From a checkpoint of a small mixture-of-experts model trained on Wikipedia: 128 experts in each of 11 layers.
Below are experts of layer 10 (counted from 0) of a mixture-of-experts language model. Rows are named router (the router's row for the expert), gate (a neuron's input weights, with its number), up (a neuron's input weights, with its number), down (a neuron's output weights, with its number) and show model dimensions 0-159. Each number is 500 + 50 x the weight over its row's rms, rounded and kept within 0 to 999. Numbers have three digits each.
After each expert's rows: "comes before" lists some tokens at least twice as common just after its tokens as in all text. This comes from a sample of Wikipedia text that the model never trained on. Tokens count by the router's weight.

# expert 86
router:501566594525613458540471485518592459551468460523439557513468460486505553427475508411536514470455479511456545561442571444519524529453524522515477496490499559480497503516460498574479561586552512531499464459464559439495594527611508504562479470487397486477506507574553444434532438585431416495503579429520461491569492443509444502475486404558567441535521495452555465442408527486538443533461556513568457607536513386469454596534563441437492585509458416461435408452530542472518579471479515
gate0:470507605444439442521611537528493473582496433455468420523514456456439476424608545489504419485522494500492559578461509570499586447498477548520425467477464459553498548526507493577472485483422418556466449492490474546485554540497406503429533467499457509427576482539467529484484540537475566481582535479511530545581558371396423511532512507496488501429515352557463499483431479513460459514431595521504498569458474557330482409481467433423465507494474547450494487474517478557502518492480495
up0:569536517468491463528524533525539515453564620474468420449482462470524526516528522480496511439501469419393524543471481488501471590472526506572510632546579510547494576481459518520449571509496474511503499456414551526333517498492513550375426485492523425566478566570562547421563384552508384538564549471456539494545547446379490554501444459545467601508434475500549563591546526575504475516470529509457500501511478468480505582483467508499444532538551562424492501506498488478431434432501528
down0:392521481546479420515535506496677465482488546403515607584346461590510436497512460437579488511449500431545486489472497470471490540546552492562561517512463470485458465453447471557397544511408567455533532443527480537521485469511486529477518466488528502463475474559475451529588458454498652501444475558538552452532550534471520493461482381499486608420452426479537577491513483525454453465516530553493517511605512468481546490487498525426495502488483451506433513379456475472498518545525425
gate1:484532495520500434570460456404490525526552486525410478477422540519568488460532486446421505542458564563531428477382504458485475475422439387497461478513457585429543521492429560592506536558520505493523541546527494455415461548523473532553500528520478502567475474552491551504496574434436446545462550454498582543547508465557511490529454406563450551635396617475570500530453524407598470487535509493463471590473520449561566496507446425472550498445549474484488475490546543590435594456509477
up1:559523514529533418555557449435550464514483526429490476505565412577545453401514538473472488526525480476494457571455523507516508546504566515479410434463473525556521521497427469533513565520516539551467410491471478494564489511542529463484486535481522645611606437429426606478527576563408452421549479485490550510486544465424511563479561453410527540558539513496512483526446521417499540603499572382540563498526515512489547555531508419459435543514533484568493403467542408508529583479432447
down1:504458407434557465562506549477437486554516517536381548490424512393492499537467581503556600540441533439548512456543565536416519495474504542513494513500619596503517531461420595546472553532486415463505565482523505407453497512472507518511450454550463530478517506346451524384502492455449564471497534479549504506477448467450455504534573390593593579511547527524580523537417503506569531541525568496448499434488434513514558490484496534485430516508561428448518448509466409477470495482475585
comes before: " of", ":", " in", " /", " on", " also"

# expert 126
router:547494506492484569494568524498445468457453544484480638524547458550476493536533442507542595501424506466501558538485527537459613496449406623442496540510581504583432492488492472435516416437561463442542502505470464438464420407504513487507520419569459392401488508575562505485479430530463530549543486455510598492484588541446424437498571414526496544452489506560558548485480487430484467462505524555429430469428530438545509446518532441483464408499501384465524509459550482530518591479441512
gate0:479433508590445521467438475546480541479565645527469535467478529454538428469497484437581519443461489436498495530514491568515458499492493655553478517500504517614413488431489480509460546545527469483433498371563437503409594433488448488480522445536540477420511423627423468470453466572473524473497449384481518607472583513483424523472459415580434492566567544490467573468502530474466545523502545574506538521528525502470466458462495467494471541535536425528544465550520469538575522571484515
up0:490585447398500470432499572574499452493497465501479455525577498525432579453502513480455383537523489553395523503499504430526533586498545429391426472528471448401541484535453495498507437447450507533594506599464552472542512491517572500488453641493511462511494462411507489495515563478522523474495544569552517461461382488517510516466467520360490512444504488439561441512546420608595503516485557419428470447465470488489583546579469561448440482507452471515493508443508513500489534406501425
down0:444486490532539520457490432471575485547417442471470499535442527482467445546552608546493404516464457508572502568458452447465507511543542457528584558537475503551493509535445575509554585500447493541459462555531470483474540572528520471482451444454474413388501505489432565584576406512534477506512536466509508484447445510527544460484571506510512571578514493514408481444508621489489473459538552436494549517585463429583432498627441524430573427551560507526517486460439391573560513418560579
gate1:492477506530499591499520426506519454482470560487511493513494493502576375572470451549557436464570554556510482563527537397520512461525353466438480504442538505604444530546482563513506519552441488523570458419510453460412496512509509530558549496489552488465460393494563550478514426477471442450456582445383494546527470475581501548493529552453474473580539519380484538455450468571510568549450518512458490466463427456456522508513426376442403571445388475456488491556490523587518506486526499
up1:474503499584480462458495577547494461547524565526598507570475482549536511536459536522511445522449462506470473537502593409532567493592423521445458502501525501504442576558560459526507411486463520561441553544591543510527478497546459492453409504520446535444455522450486561581539564423454545497525472554439491490454501471561458518423542508523418405430505504490565521493459486517520461449401546503378437449445549477564391550383432412594438491533453500413470431536516578465424504443518500
down1:416550478488496542563447539509447523582534440507513438464468491473543389475465483338449425475433524522450462555514457512520543537518521514503491523560447636486481484467524555418535508538481529490370491543578536476525434458503470419451429465477532535492375487438514492619504444530463550469444559522471527525489518493508491479432536481454504507517438485486508561570568562490561562442496452523453560499467405562452399499531469513491515538584495502583437577645482515577423518502523530
comes before: " a", " been", " the", " not", " also", " an"

# expert 52
router:574491472516487511553389494487488493512460497472569391546534458539528518407513479507493401495486515538447419432525595493548446493532534449541490440550433427547503456517469519547537504464438544490547519521531431521600471504458517452581550504409471596517434408512538442540550466543579473470459457608507523423521500512473553431594496602444534472490428545503489441547569476507506599421559487479426454443486469565471460512604576508530534503508412504527518608451461477419563464565571492
gate0:570421572473469485449588442496526538472448549496547535468519441486527561531459507496467477457404501507529528498516559565472487449428530443423433422520432570361495566439524389523500451554479536525541369544466550446472450575585482506481531566473513399567595555391518542496555521517510504483535550438481541537569550463544398531571518505572545478509417509593529487495504481507479489430486453462490605584492422495463440598499537505521520474533540573482538521499506456504545533484558572
up0:411437577471419525610467583461502500523458614519571454454540517547461469519518483521419503515528483490534558533425543512465524425538548523538468620563397463375455518485551516479494510490500494524496540480545491426495472518468584580639575430479612499393448482508563524466403430491467495540541450529448563462457491555499529476520449454493509444526489569494541521496416409494491503484496471477606513510473528457540506513419521438573578520554472462503463483539423527490474424583524570
down0:466463547538568548538527488506551419499526570492512443462557469511472456564547512531510485557453472469456512525624594569458439581580494398471472433439433541426461543503483493459552459493427527682458441453390559368463486527538514552524513479469558536479561624557457518469470512512449435423493581538536541572508543500483585510497577509444507461573394523422472521532473471405534479543470447470521553506559478476465505472527573487496504461498531431514502548448547505461477479476452531
gate1:441432525532524592609496481553590507427520541573567482466511509569446461491622489431457490425447416507513507465488523477456443494487519492494506530526482448485564558501515497503474530558537460444431476572571554473561595461476465568531543559424536476492559552609449453525525472508486498527481489534474580573378551545447552456484510420491485475536472569557524537501453530492554544504452455558479583539463489540516500414448468357439485596466473482542518541453456509396639564487461466
up1:462494492547438579455489459541486513373452464602445440416588455564491492423539547511476399399418530519546552450480507439493461570502464490482502532547457470563570502587562505561450540454579476483492505469554570554479457486526514522573462538453480620483443583572508481464496494501447488595495505558458481477447509572456527482470406535457486398612492454528463514534541398516500518442554506600496492599528493562540454412509550496440514479526540570529502548508516545554589500443499556
down1:494498411504496512420482594508543443470408561618394520540448523498426507522534484420454422468418454516517580483552469477458528545580553525534496449488478503553536558518598441567554519494538506525546625524483591483610472604473543475484588565552533487503517435553505531430438516526455508461479480576488564502533440536508534561511498539537607470540378460507528460512399489412487423521497534514382509485439500462506524478553492516500521444480491447515561461433477431491589432500494508
comes before: ",", ".", " and", " State", " States", " City"

# expert 125
router:552562460445437524438426405548510468452592527514506447519459581574539559415461435432558475488516424592410438465452531482492483427501473432573426462516431544537485409526533452448501545435522511531579521509551516545484493458489544466608489449442549443492451513484511443512495442521558533430452517464409494553556491531450516472615490454433600401518478568523484576545379491510571472486534530561479486458429463535489606448506555550509486473458462554495529587426534525544548483523507479
gate0:590457511461477508568517449494643519478546468468429450589604510540538473472546451529514461449500522487588482567513525508519458525431433434506580512509423563492480528435514536590498402455526570526589502487624530534534515476500464549450493560572507510479512499519488578420467446488521472498447527427532495540527485572417553497448438448484397427485429502594519524507530464383408478506538494526443431581483445478492532478461513393481569547510470487590451531503520511539446450456427598
up0:488471429541559520493541457553525502553465577489579501511423494410501537483540426529652462432615529548517490527489526564517356599510441497520541593581476531563512466437470511420425481479515471469522513491456468483483423523481611407515522492543509582453488499541572482460491478541501509495496443454493411619502461493457614538596509580469542412506489494514494511497445463627426495564485484533553471524438525533515430509463522581513482498561537557486524595485522531516466464520462432
down0:518456463500407516539496446498465429509522537648556518506461551448453536484482501467565486496555439498496513409567464454534467572465468528564530546448473479494466398523517485580456433426431456591565511483534529544461505514435541528484553383512523471532520456582486502457557530478499563531456511488478487492551556466560547510480542542597569413505544508440507544527422434532399601502400351515567480415503465448446524515439566599482539548552526496550516560452499479513468494446418579
gate1:364464451572512560568564471487541588533506521557474401456512537504553457449521523497516484519541382431550472535500564609471498433535393506492560549499531528527582502541583552520498392508544374477458523520479528484488483574479486492503466480592483499437383492514558558463505528528465471526510527480470422546382477540532417480533539465523538562593505527507567454566482482474444443575411481511543511553459505500449442456481499425436558407461514561486460542518459564429524592508468536
up1:462477491437491398479557474541578519597493483365499474537471537549511496434526498497500431485563452560480427511416541502482477509523509572562532601507484465530530472555514391400496637427481395412472553522474602490523462502553502497532493435487495651484506532520505478505521523519536541521420548499538447546483513592512468509508494415423536432527572522544479473531424519577467399425551535577429567573472462544537478661489529495509473505478510494508495539497526482510454500473453459
down1:487421527431462493435429417477408516543507503504494555507464598483564568505659539502533590491550461504493467566546496510537520606529476513607509506549441468565567589521596474548481487566574516591590502545551497534589450580452505526461513494449497519461514508518544517469447563510498513517494513515527533452413457426480439470395596584529595525540509594546469473506439550538403545471506544515535485484407437499508420516503470543461492476442483470457585470459478564496565536563531500
comes before: ".", ",", " |", "%", ")", "W"

# expert 107
router:443524472507446451497388541454454527531587524443590487550474542487571581533476484544506478533504499459576533550518561473531558582513572478496458457530513410423438508495480474529479562443529596460538606432480552598606552478556567423520527475523494529565436434415498454424497518497515498535476531584425401383539470435461488474499565602511589540480500578494575463542533579499546551399511494532451480486532538478472505471573601561500547495481544505492461518408514527446469512443505457
gate0:446374545477561475625491443508494514532484559535517401492471451567448543492511573408493555453525565515438439482517485524488405453399562474497518507454515509533545514513534572521456547601419499502478500560468455520501483518477550422522487458438530492504557522503500574452462561561438452508516512516529531553432559603508476564468442422548518478572458557528433493555529452452522516554456546527544437501365475562422559377442496444574513641497492501453530529524511595526462548515559493
up0:498506512561501549486451380503517459529470495529517441447573437487461536497508476609439571570501569488471500487564490471530512608478494458559480548580519497510523530455584465465509520463510454552543483550444461447506555527480555512565509512459521495503463484455383450516458484516574469495541475386502396410590511559527479575416501459520497412403383540533512527498585544435509452523406448419490430516472593459511513452418495550536479554456457555459450375592514462560525543429483539
down0:482490518542592605498464448561448451410531483459597429515514522463563518562575524592436402505514439518511595474463570461486554382459477508422486603528502516418502486552554514469552474498522530499483396539498406552506532535549519547465505482506504449486562463497492438544554488465407563589478454461389482510520587540509528514570551456503506498453563459531461477432502569585447487437455504444515511508518522543537479437475457489475489370576503488536559415442420505472458511509468620
gate1:458446466525481461539409529542486457568457434584463529500560513486497501515537571418452515433488548484449453471539482543469521551456500414511421501494444500497490622504537553490436533490533514597473543473515494487434517452512470481504520486504483547481476461531534605459422481491370447500396518453440517656432539491507515618489464608617500460469501476523393503485468481516464520580532487454450564417416618549525490506540465500499418444592521508460446482462449442448495511552515599
up1:485500587500481488449456556488473479450552519441452499563533527525584506467470525450444510421509533452516548528481510471459518479474530483558405566531492474490372431464463515529572580473448550465408507560472523573540481427443492568417504505503362511540551507458566512512487631560592430452482464552445556552525465438495439561535514525476394453460403397544458528554503508530458497497421569567454501462512514508474454433537469533487515489467529502528510529503443496465521322508445385
down1:542526488566493468465499465520448416536596583539582511567524508527444514520527477457426378555444545567589531540504386433463472501506520443418385532493538457544491467529497540510548574523493496479466455459558470529519497497486517500571521517551562593554428504520493426458520525506613602543617542465579518493478572473410455419545574559484493486486556578509564530474459478500490513506487476499389455469519485592566535406483604550459500564585466450508582492457494521557450486503533503
comes before: " |", ",", " (", ")", "'s", " was"

# expert 124
router:504531484467521471571464529513574479523480539478529513538491506473547436381567518462414539449480473452524536505428519541565471412605535496599397464483452458420489544414507509504567460516538453505589558424480497536477517437525476459533465605421517437477468399513451436406453522546543497478440519464474433464415441546505490490467504472560485480467675613412506386564528460444588480457463491428526570420444487477541470470484540528481458470568504444519476564476529488511515540484477502
gate0:469492566556530594623512489352550498332486499559522494472505558548530475470455567442511504455468607431492509407362485543455537488555461522427477489497497538530604469449568547530496486458503536487573521442519481461503463348494406447505501603434568464449488499461483502485469533559469506503371463517540494541511475486446450518487490411570469486521430501494530436525527440418505476473502512435567498352517506464460465434514473478466520492495473452509518536503442491508526519480478516
up0:518511631521364428406512503597453499463514478501526551469493529475414525510460448487539580530558390520493444540573536424490515489462511411534414546451580459505492538483549491561486520520462485433484556477431461502560512598539459524491520390582456537460434525634512478464476428462506396535551581520467516456488525478570574438501506515539457523470505579567508549498549538476531562506456484594559469552501483518434559502446492519530476457408427517560583449537552490554514465538457427
down0:668495598576537503460517520392544487541481505505476413459416554496611463417482538504505466519516437515399464507472529512566573488552503504435531432566525533506492612444546452569452536468502508462546443504486523444424619509416464571465494466542518470494515497497493415517442476461454431546473473518435401541528487602526522446556520470495503458457459556511472424507519473533450433583427506464519488477570566518467439525597582490459477495473533580488497468411584537565500558495471541
gate1:527546467532449515572480510618545467589503374478475548504554534513493488444576533434485582519537472538556487552488470525593507456455534512558474490599570485447482531517543531464533469504545471512485525548498555422465458593532445604422509470498493456517457382505533539450532453392463484508429462444528517584410499520566495426445522418441493516525616582528440497529487592543531492547445458457553547446436374494516551450461453537487396506467482484533443454531438441498581507497447523
up1:551545488505412510521500567639475449529474510475482464558484591551428537479556562498508459545514509556468502453551423448584529562441636536502430550591550561549534508583462496508440546544531542457435518522525624450473493580436448509490466446575578464431477488443550579460493492500485539515542475496548534453493541556552526541436532451493446477460529538529470499558483563494568529428437531432467558510485515534495493506478549498589398493524451555576517601408470536418603476443517570
down1:475484544429506515522497578449581547488577505492563454469488445454539451505498450495405498545496475455477447508518536377424559466598459446517522535421484515445430474452551526568484443503500525614403466485449483401492520563563560470531552540488500520514555430516554471444517393506554508422515478555458519615524408523436596497559561560510513539485502536468469451468467479532507618556510463514511628527507477446408458475565541449499478471505577508460484557489477542502630526554466587
comes before: "|", "\n", "-", "|---|---|---|---|", "|---|---|---|", "R"

# expert 114
router:417491484497485478472439495548442495477551578513605497567497534434627502501433448524459495478420497460553503567542537507535599573610526450519413447524502456406529498505438471572442528482496557478556582439427566553571535449483507447407497452534498518541497513549509471434467475454486491564496546577434401385555441539469518533523557642500562511496448560519565421532540522535535516431460502556477502531504435457393487464551553559466583457462495468486527541467583530518519513472563532
gate0:441548405474554570571409579556510496472502478485473504574512621460458535492550470476509482511437534408514518528441484539559432506523494524501527503495472571551555459454499460503548441537448469473472436489437420420472373474538520517412488532409537534492550544471445484510421539528508569443489514529471567544457383392568426355501542534585536470518550441461517466456564524503521518538424465502554485453532526445548561491422452410538476490434472530492480588569459457439537466486484410
up0:464454465501580562662475485493548444544545510515562491472538563511482505497497603515520496549496514515492563466475487494429555518503519490503440387515563518498522547564478538457493493568511549495498453428449434468508472614489511471499526557580457513535539553544539533500362499468517496523494458566456445456460550581478492477487448501420460515504507483509451606503459544608611482546523513548408426479521494483367484511523601467426467487422470521446499501530434553471677587518478551
down0:469512476545476485493554504409520563445438472549512370556437494557611419427492515471581511422507377529507540463455529497501487488543468493514403531561578506444542418573471442569414518472467530450525492544413474516542499539512610463484474476520516511576577463644437455507504521519515499511529560497476573504493473488442504527588553519524501509573507479575580408586483437545494529523470448504543416448483471529473462473508589606452538518416526514507476498563581458556491570502413517
gate1:470417485575486538544426482541520467409424459538520568522549475526491478489394472458452497530487436508498445460586495521489488439458463494480472586561545528465542441430361453413519505526450422399492502554529512444503505477539456474438476469538508499501529474509516564587556516517488479458577614471510450624466449557590420634550467437515509534585532497494508553482497528508629561457442490454557517483547446478442457497431468558493433441528422491553523498552610476474564535469534515
up1:483555498546465476512555544555433442542517551529477485484475458505465581582536434508459527494520523521490521443494475623425465540571447452472538547409427556568447501434529571557481554484428467456509533526514433542423472462436581543438557495409522502522472621488546462423459461529607464494582514556519556454479485459502554455453565558488561511548424472622451474498519472493533487435579497454431503490523494510475586422604543455494508571602469526488447498492382557597448459490500482
down1:454462566422462466435453516515440483474441421555516524526436470505504493635536467379440539449457475493549382443442438533573358411481457570420530527529448437551474442405471490534463495425530473373471523535514462417495562563452416538476529514522494470554456477504545554455522539454522551524497494430498476392576491593501477452576476474535535548490443558520502539525385489524507539434569528448521491419500481495510499428495503505510474504548480510464483474604484523531523494553406491
comes before: "\n", " ", " 0", " 1", " 2", " 3"

# expert 93
router:465510538579528541489646561546458526575498539612412414548513525504436428507475547455496475555398404467503516465467447500503537536482505553507493567483475535536617559481595571441521564601454550489542444505488538501529529426485427555510529566529471573396575450565497508468453524464600445464589464485517552574461486499547534497429507556490532489471499557420434485546488491464441449534467535468476433547562441487505510555475548522518496502404556485469610512541563544547511441509540413
gate0:498521469556586516504594459489545528565520498660460474478507462454574411526484491487532357517423474479436484538474468468501553473435466532430424558535455555567509525536497648496523458493514493586487441563583505553471525467513493546518560485519483525514579439530425574503492497491475447511475526499461443615491535454375467557422498518486558518623417470446525506496450447489560427560530577640510468577547441504458526495451516525464492553461469527485558471512499484485546569472530518
up0:515459471453430521528427528445451424395528476462587489522482530552566495472484496559446526470479452495495497544532513456548466494558433416448558467373545481472473560505478485499481463419370578553601564539486468426446523529495552504498498487440597490490543556434522474463541554517506580454413542404443515465555456580581586515578499468539550500465552433545568488480554517547436495442466482558551503477486514538573416442505504494422592449532567455547456473543499549566445403451573509
down0:541485571540543512570550519438621404390467468453568439407443548457476538480515415495480509468550560508454549443524486394515466501541482463490482507450542514443402519494489482516461514386452424486528414630500419411414508579461493515500513505454555481517466442560502565494520451536428501451550515512454439513576506569587418426508504534556478505553557518527511571494483558522473494414436500463507571486466498536584545536470587433513528422566464574446509541514498612458514489479489482
gate1:468538499529514545430560536470472482590500593432438433556477510405440397518521448497501556449493477513534449485488553464427451532538510546499581595529508494562496563446464482553473451500498465512466421384417423510558530428460422511494585517508517487441537589541509479476479435529483397479580517487495523538511478445467468463484586510435446525510457479485431576568397518454415481478481578474550394467512414482506451505434450540487359482467427470448518575497550523508563471611509488
up1:484444471515511524574448513509569451525526483459444470501590523615542465421533486476560448550512477477449498512487494398594563462451506514617482469464500514464465522486467431412500610515532625589529504451432504557493592556489496535521498450458450576565506432459534550489552484419564477504467529445482521479517449503480514560500469404500543466501525478434488482566499481668582503516481376454448499417444496444452562502558557444472555531509475553583430537476506535529487541542616501
down1:555451463537554460525493475499489506384550528488513550514468570461571588624486497523471504492459464402553518475562564599511405527452527428489612556543485440522439503510547560487450522486447537463550496505577517500528435531544427551617584598438465425478444524424377401504537473517531562480539529446472430508535419499594525488509464441466545586501525561429485463562470476550434519512562481578526472576449472546544502514507510465501521470461515480488527468441518427482475453588407496
comes before: "\n", "-", " ", " Genus", "id", "el"

# expert 46
router:393519491505450444505416579453471565523543559453602498570498522462551547505457480532483488511509499457560533549534547504527551528575575467529442453525476419381434496512482496541458559446535589460553604457467531589598550484544549449527505477535500549561487455460483456413526497504520478546465523642467394322556465473454481517511534600521569532490505551471522440555560529522518516401524474508415515469526560459501499469585582558507555487474544490487459539414508545499486485474536456
gate0:534455467466458471503614459543452435515485424454451579470528533576518510533470465546467411543539499507448460528463456565463512458476528535578430655414583489499449440525493524472407473546442529537495481515548548449451484577616482478463412574536524379466468500481524465544523463526504509525428493436460450557507587444529503468480429467459488503526554483520455454523471494438467567446382519471562528393510535547574474487547546496438572511514435527396486528482459471456616517484601501
up0:519416504455567533429513534452506603453484522505458453555491532600490466526499496449523501514488553479401406485491492493494418533523533585416583526601576525520493396481459446548462497492521479504490498467459465407457447420417416457482450489485615459540550469551501508526425428503519478479553532479521503569633550475564463494464402526509379457492516490439473385474487482458475522448470495436511474526505549485530590588546545545428562526498496547526499486474583478640475475583510488
down0:525412551567499643562541500426525471464422497483542544485466585589440487527562469428605489499486456487519565512571495551497444411427457499521473475483529493462481484413549476535551443499467486461467617527540521624544428572549503498562378481520424505550423472538497488506528553500556534523505451487582457574509511486454540515474583455413456537528521472553479527483474527468489521535502476505439512414533526425517426545527456465352570454485499517540458421517548545502566428493518603
gate1:468458489520552511497550441522498585521508416558454550448463491448500511564475475443488497480560578487522570523421454517486510355446501587467611480445609519488452564527489426468472486541448544487467436484487501580468467419566464510520547501489474563573471495586397508515500482443544462511546541495550552580490370423516454545597505515572465476492602599466540551555521549481452487539494618514583485492554492537505452522516433509448478544586560467567423553540513523524579422522536503
up1:557510511501526490569582449501522440468517499496469482594438510481587493446549541480479522449550489437401494467424538467509503535508454539462623510515523538637480477494529501500492598483503523502482638643433553502498548493488433488505492538529540502525487534515579474501454531464376550487501498480513489529414440486548407450552549503542560538498440581479568467546446477473556529548472436542575462496553478505443481487560461473459400581477606410589481461490503475422429413529595455
down1:404455522478559520516440423490429476423496476607504546520533501509466454510485571507541453569581479499455520549470528451464432564514539416480536510534466468472583451508505598484444524465426418442522421523435437571536487494514434582500529503516492463512511588384539521503457509430394424593491461490523559523439541487521501362519418550495497470490485559427467440457574419493559516455524453526497485561521451432533506446485481609491456614535456514550511441494596546434538545519515423
comes before: "-", "\n", "|", "==", "The", "==="

# expert 112
router:493451603508558452431490535485403454508505503575518443491475459372495575431465522543463451474532500404577481548379531479489532463544489567475591500429464435466392586450411491560471561457538527512498414434456471476514487508465462547439426486568580506462561502388502445461446552533567486498428572569500483452445444483557528542439457460578520561590475507534452481560515549530586522502458435474455543510561538447482557521501530531469523450501494515441562471480485466514533614588497525
gate0:534580511567627546521493525595521444488534505538492507552560434430511499479572455450523503427466459516505560501342499450534446519513425616428548500487450481489475472502638497531435465489586480601479457567461529459487543571551407550463428604543460484407539406464484486470523585528425448493495538454548478500468507429462514444480518499547538549528539552546474523512446535453469442587524536495569503520483522548449492514456429509400468477532440513531518502514630555530475547480509560
up0:517486473427517465512544525506524532561571424578519473528420496539548571483561436539560496598508543540545430494654426577423477512460530427610469461586541591499471475420497516376380492516459509462453534434585492561491478506510516493459590385438507533453522491531564464497532469583503486544448552488500506512505471505507494526456529413447440420457535548528577421503597510535433553437544421581520588495524490446477428471528522534477549583465528516470490523475505483487510453477460485
down0:461550511618532456473608497525500479449513514462516488499563460585333520473524524524573519567528496495472475476586395454436416488480504602502554494569546586541480492471465515496516525553559524516525455461415535449449503529499509547392536519516535529568402497541433518492474504470491521517450495542543544601451527523561404516518525473516525492546469537454459413479563459474360449492533489579542399481486457447528410460568551472507513518455538450509490572504489481573400544475472626
gate1:517547516511458553571514462515509518554526495452487501456481508438504431440468557517466516440423516478463553497441408634551539515539530559465504507502596607583517496423510456444526544594513511421571565561535539438528383423470460478495483665562384468460503481560507490419517414570456440524439444463475497551534533526478471452559464511606535507484463485453415529453513560506550555476441564556561490498470573520486522527401536505450503504482464446518474466474496438471481400464568464
up1:498550488495501522453433520440536494473497515524484427487454557519548438415463546497417650480464460423491417426498484575437526436519469472482441528525528536518535397516501496471498565441507476427490487548617416469507516474444500500556529559508399632550526469421524533480521586552487490429477501530465449519490565521538535402480549481467588499524421500580374494460441518462529490390518550554523474556533474542377478495385481561489509474556479555577481540488547568475488440503563520
down1:500432503492520469440568488407532583488528513438503408563428475518479486499499470561466512540444509507514535540531431427584500614473494545541468501523503550539506577542476571512511549506533567430509543522391458520544486511494432479567571582498500447527447532547544456519519579566566530492549471489486578486585575487448575534487486520464527503471478557403380490499492550618508382438574509594461499555496474493442504542431571501424536460543552546439441546505566503497483592611587448
comes before: "\n", " |", " (", "The", "S", "H"

# expert 59
router:542491431509515528472538485513475567509659470462429468524548507462476556479480478491420509538457497449491561472510583509474454519579506526497427455493387520429609516537560501520438507511473503561501474360495437555519524523510400470421540534438464493488455427506585557475573536474568514548452557488443601390453482525549618499558505537446609508471485481423403482501527564513568466578456453586481497468446561487446511464574475565488472501510493497483503539414534497462499460491602429
gate0:511573558568535572499601389584509530533509512479529500453554551477518419447501463464508375489523475469488580459484514533490447498418555500455494489550394457554503554488515580362472516484463499386531456522509444470499441508488434520543517487553544491452498567517508501401471446507468511462453483458521518585471499531496534513453465462384504551415574453484454497455558483457541496568518451474499510433590484414600530489527489605511469516477623546503533406472413456589492591445495529
up0:549500418523466477513464452483487422546530568501526515501478461483469469447502433456513548447485514466529449477473508544508466627582582587440476478491534424598515536594508545504412561481570433468526479578478480440487555423472529518525492536525556465516541470489573505442498563614455401526472525552427488421543525424484476422520583418489457507476487520526448569449554596419440452582437452532559544478484597456552537403464512546498510497541430471468495416463547585488558440578575495
down0:421503523430432479394493455453585451387495525410505528510627548512458442473593514523552520473473513476587443610480481484432419521503484570446450521508480460462464517467524581492432570444539519446519541528545487575516515496508483510521552471536510451483490464531516572461514398443485431557522615421403564396488516483472539545541462547497532484554521557494432556441622424451479511432542467499490474565523498521449570570513481471524468562573480469431519486406524509531560452505419452
gate1:515464523548522513472547514532516552588444500480426475588554476533544458528595525434467411495465533479510509517485449612498453577570518465496514484564542581506541525554500489514520476518473473547585423390593499470497431621392452511498538536514536501447516548463518552477523580573520579444546560416452593549561454453495528541455534451474461500454444585465479516380450458473489436529457501467636481507564546455401542453558483495559492446464484484408538527507502452475587485552563458
up1:475562475503424418508459470546501543483476503500532509465429431528460551507506572532488520507464508558429385559539491487554562534470447511559511470615529641485456513554468482591491440537516602472456513623521499455473484510521497482573504419502614500494420534506468485440549480456478539532452514478563450459420505494430409501480492636504481476365456611460482454548530482482455481475539536579466458532433515525560522502436518575494523520429463536541431455493558500592489609522536569
down1:594518552451439426527485527594505538475507559469533527453516560517530417443443527537517544513545545544463469547563515533517488448543390497563561506461447435455349474475496488536541425511501499518509485614558461487402472436524593507479396447510558494471568542487409521530520487548436495380531531487604530479462496479439498438458435481466434496559527470510466460428546552567517528454602450514556503526460459546418468421596449517452471418509529447413477473486593509513555484426512494
comes before: "\n", " ", " —;", " —", " 0", " W"

# expert 10
router:463466465449511488432436414614436575425540546399482495557506526536491481452525502546499423517494627463513541514492487423518571517573529487469424460601482534398602570453543544555451562554513486515521501452531504552505493485521498505389543537520529530451485549469501520395513477508529480473541474517551557435544498491480602490522470599478595521440476507449538465504450530546538451517469584583397474561483432432405528565564527485521517428571505464554467483547430394506495482473597501
gate0:507522576493442573531515444570444494452572519425480498577561494519556491568586544486402439444577501536416451603507525460527492503560540580542498540515446577543520577489396410449461481591492458475449542579534514462401445457530536380440543445463469453542589521496517523401547581454503569502521529430515490539507549420541543468474459441475430384395478484492486472556465571434487477514534514478584532470480492487528572485480504412426507470514430487523506518533477458481510440533487447
up0:465495508476511543533574437530526455526585514375426496543474595607544513592558488482503587375522544489448435627420494496477494582515440490519500430535489508541522526477383460555523516560488555493498462553525461580470394453508533408486555435478515440493579540481495434457461645526457449494567443444501486503447495508508430510479519483488465425517448508442528520520537421551501453417515514545463606572460485492408500538503524505473457494499476417458538469585549417506555503494478469
down0:465511537463540486393496513446534423504491566511531427433456493535496458503406469483488453543485479423452482524552518600494529438543473451520523516560535444652556498486433484505398569481471608489428476521464486440500531577513557527516473511553519509503532553564397466491517508474455375564518497519508594493569573576478560528491518485558469546490502431580509471430515573559495504444534476508484526428477369588415488485513460469526597499465458504549593485518563479541412620509485439
gate1:534504544571520510422569374520534457617496546426527526457572567540599511444605427526484486469514544501440583432532521477507457546458519444466424537493475489496424583481516491473515518543413381432458489466544483466514530446474453457548479469467473542477421390555470474515487585484536367631502496478509569542502558513506393525502503553496458437509500536496587510481453484495496524537603467435520471546499565493437475467511404434493425574509516509529477550588525414461527500514454499
up1:423452431488440546476502393450368525481592553460494538577448591477583517578555549546407609478571515463539511534558573446515432526547518550501556552535476544493486470477478584515528499491467438481509477508421590483507509491515546568486472549457509500462575527473559492542533585480525415507447577500504624561464462502528477580479528518468497519424489458492478489607464561560531593485523495524567509509515511490546509438508543518451455436376497461561445518576458453497551618469443551
down1:573515493531511468536521527497411454542543464400560482585526531517523508498443439505481488483499527475457499505422581512510533459537505582472479544551494481481581535517588447500505635453410434532572501494531477505517431425528484507520491540514506526565540486409581545436465580530469432395492427543476547507622478432527584519420474464455424468537507524544529434479354489512457491621540546598418407429558569442434491531528493532516580508439460521531471468449557551501481527535544483
comes before: "\n", " ", " 1", " —", " 0", " 2"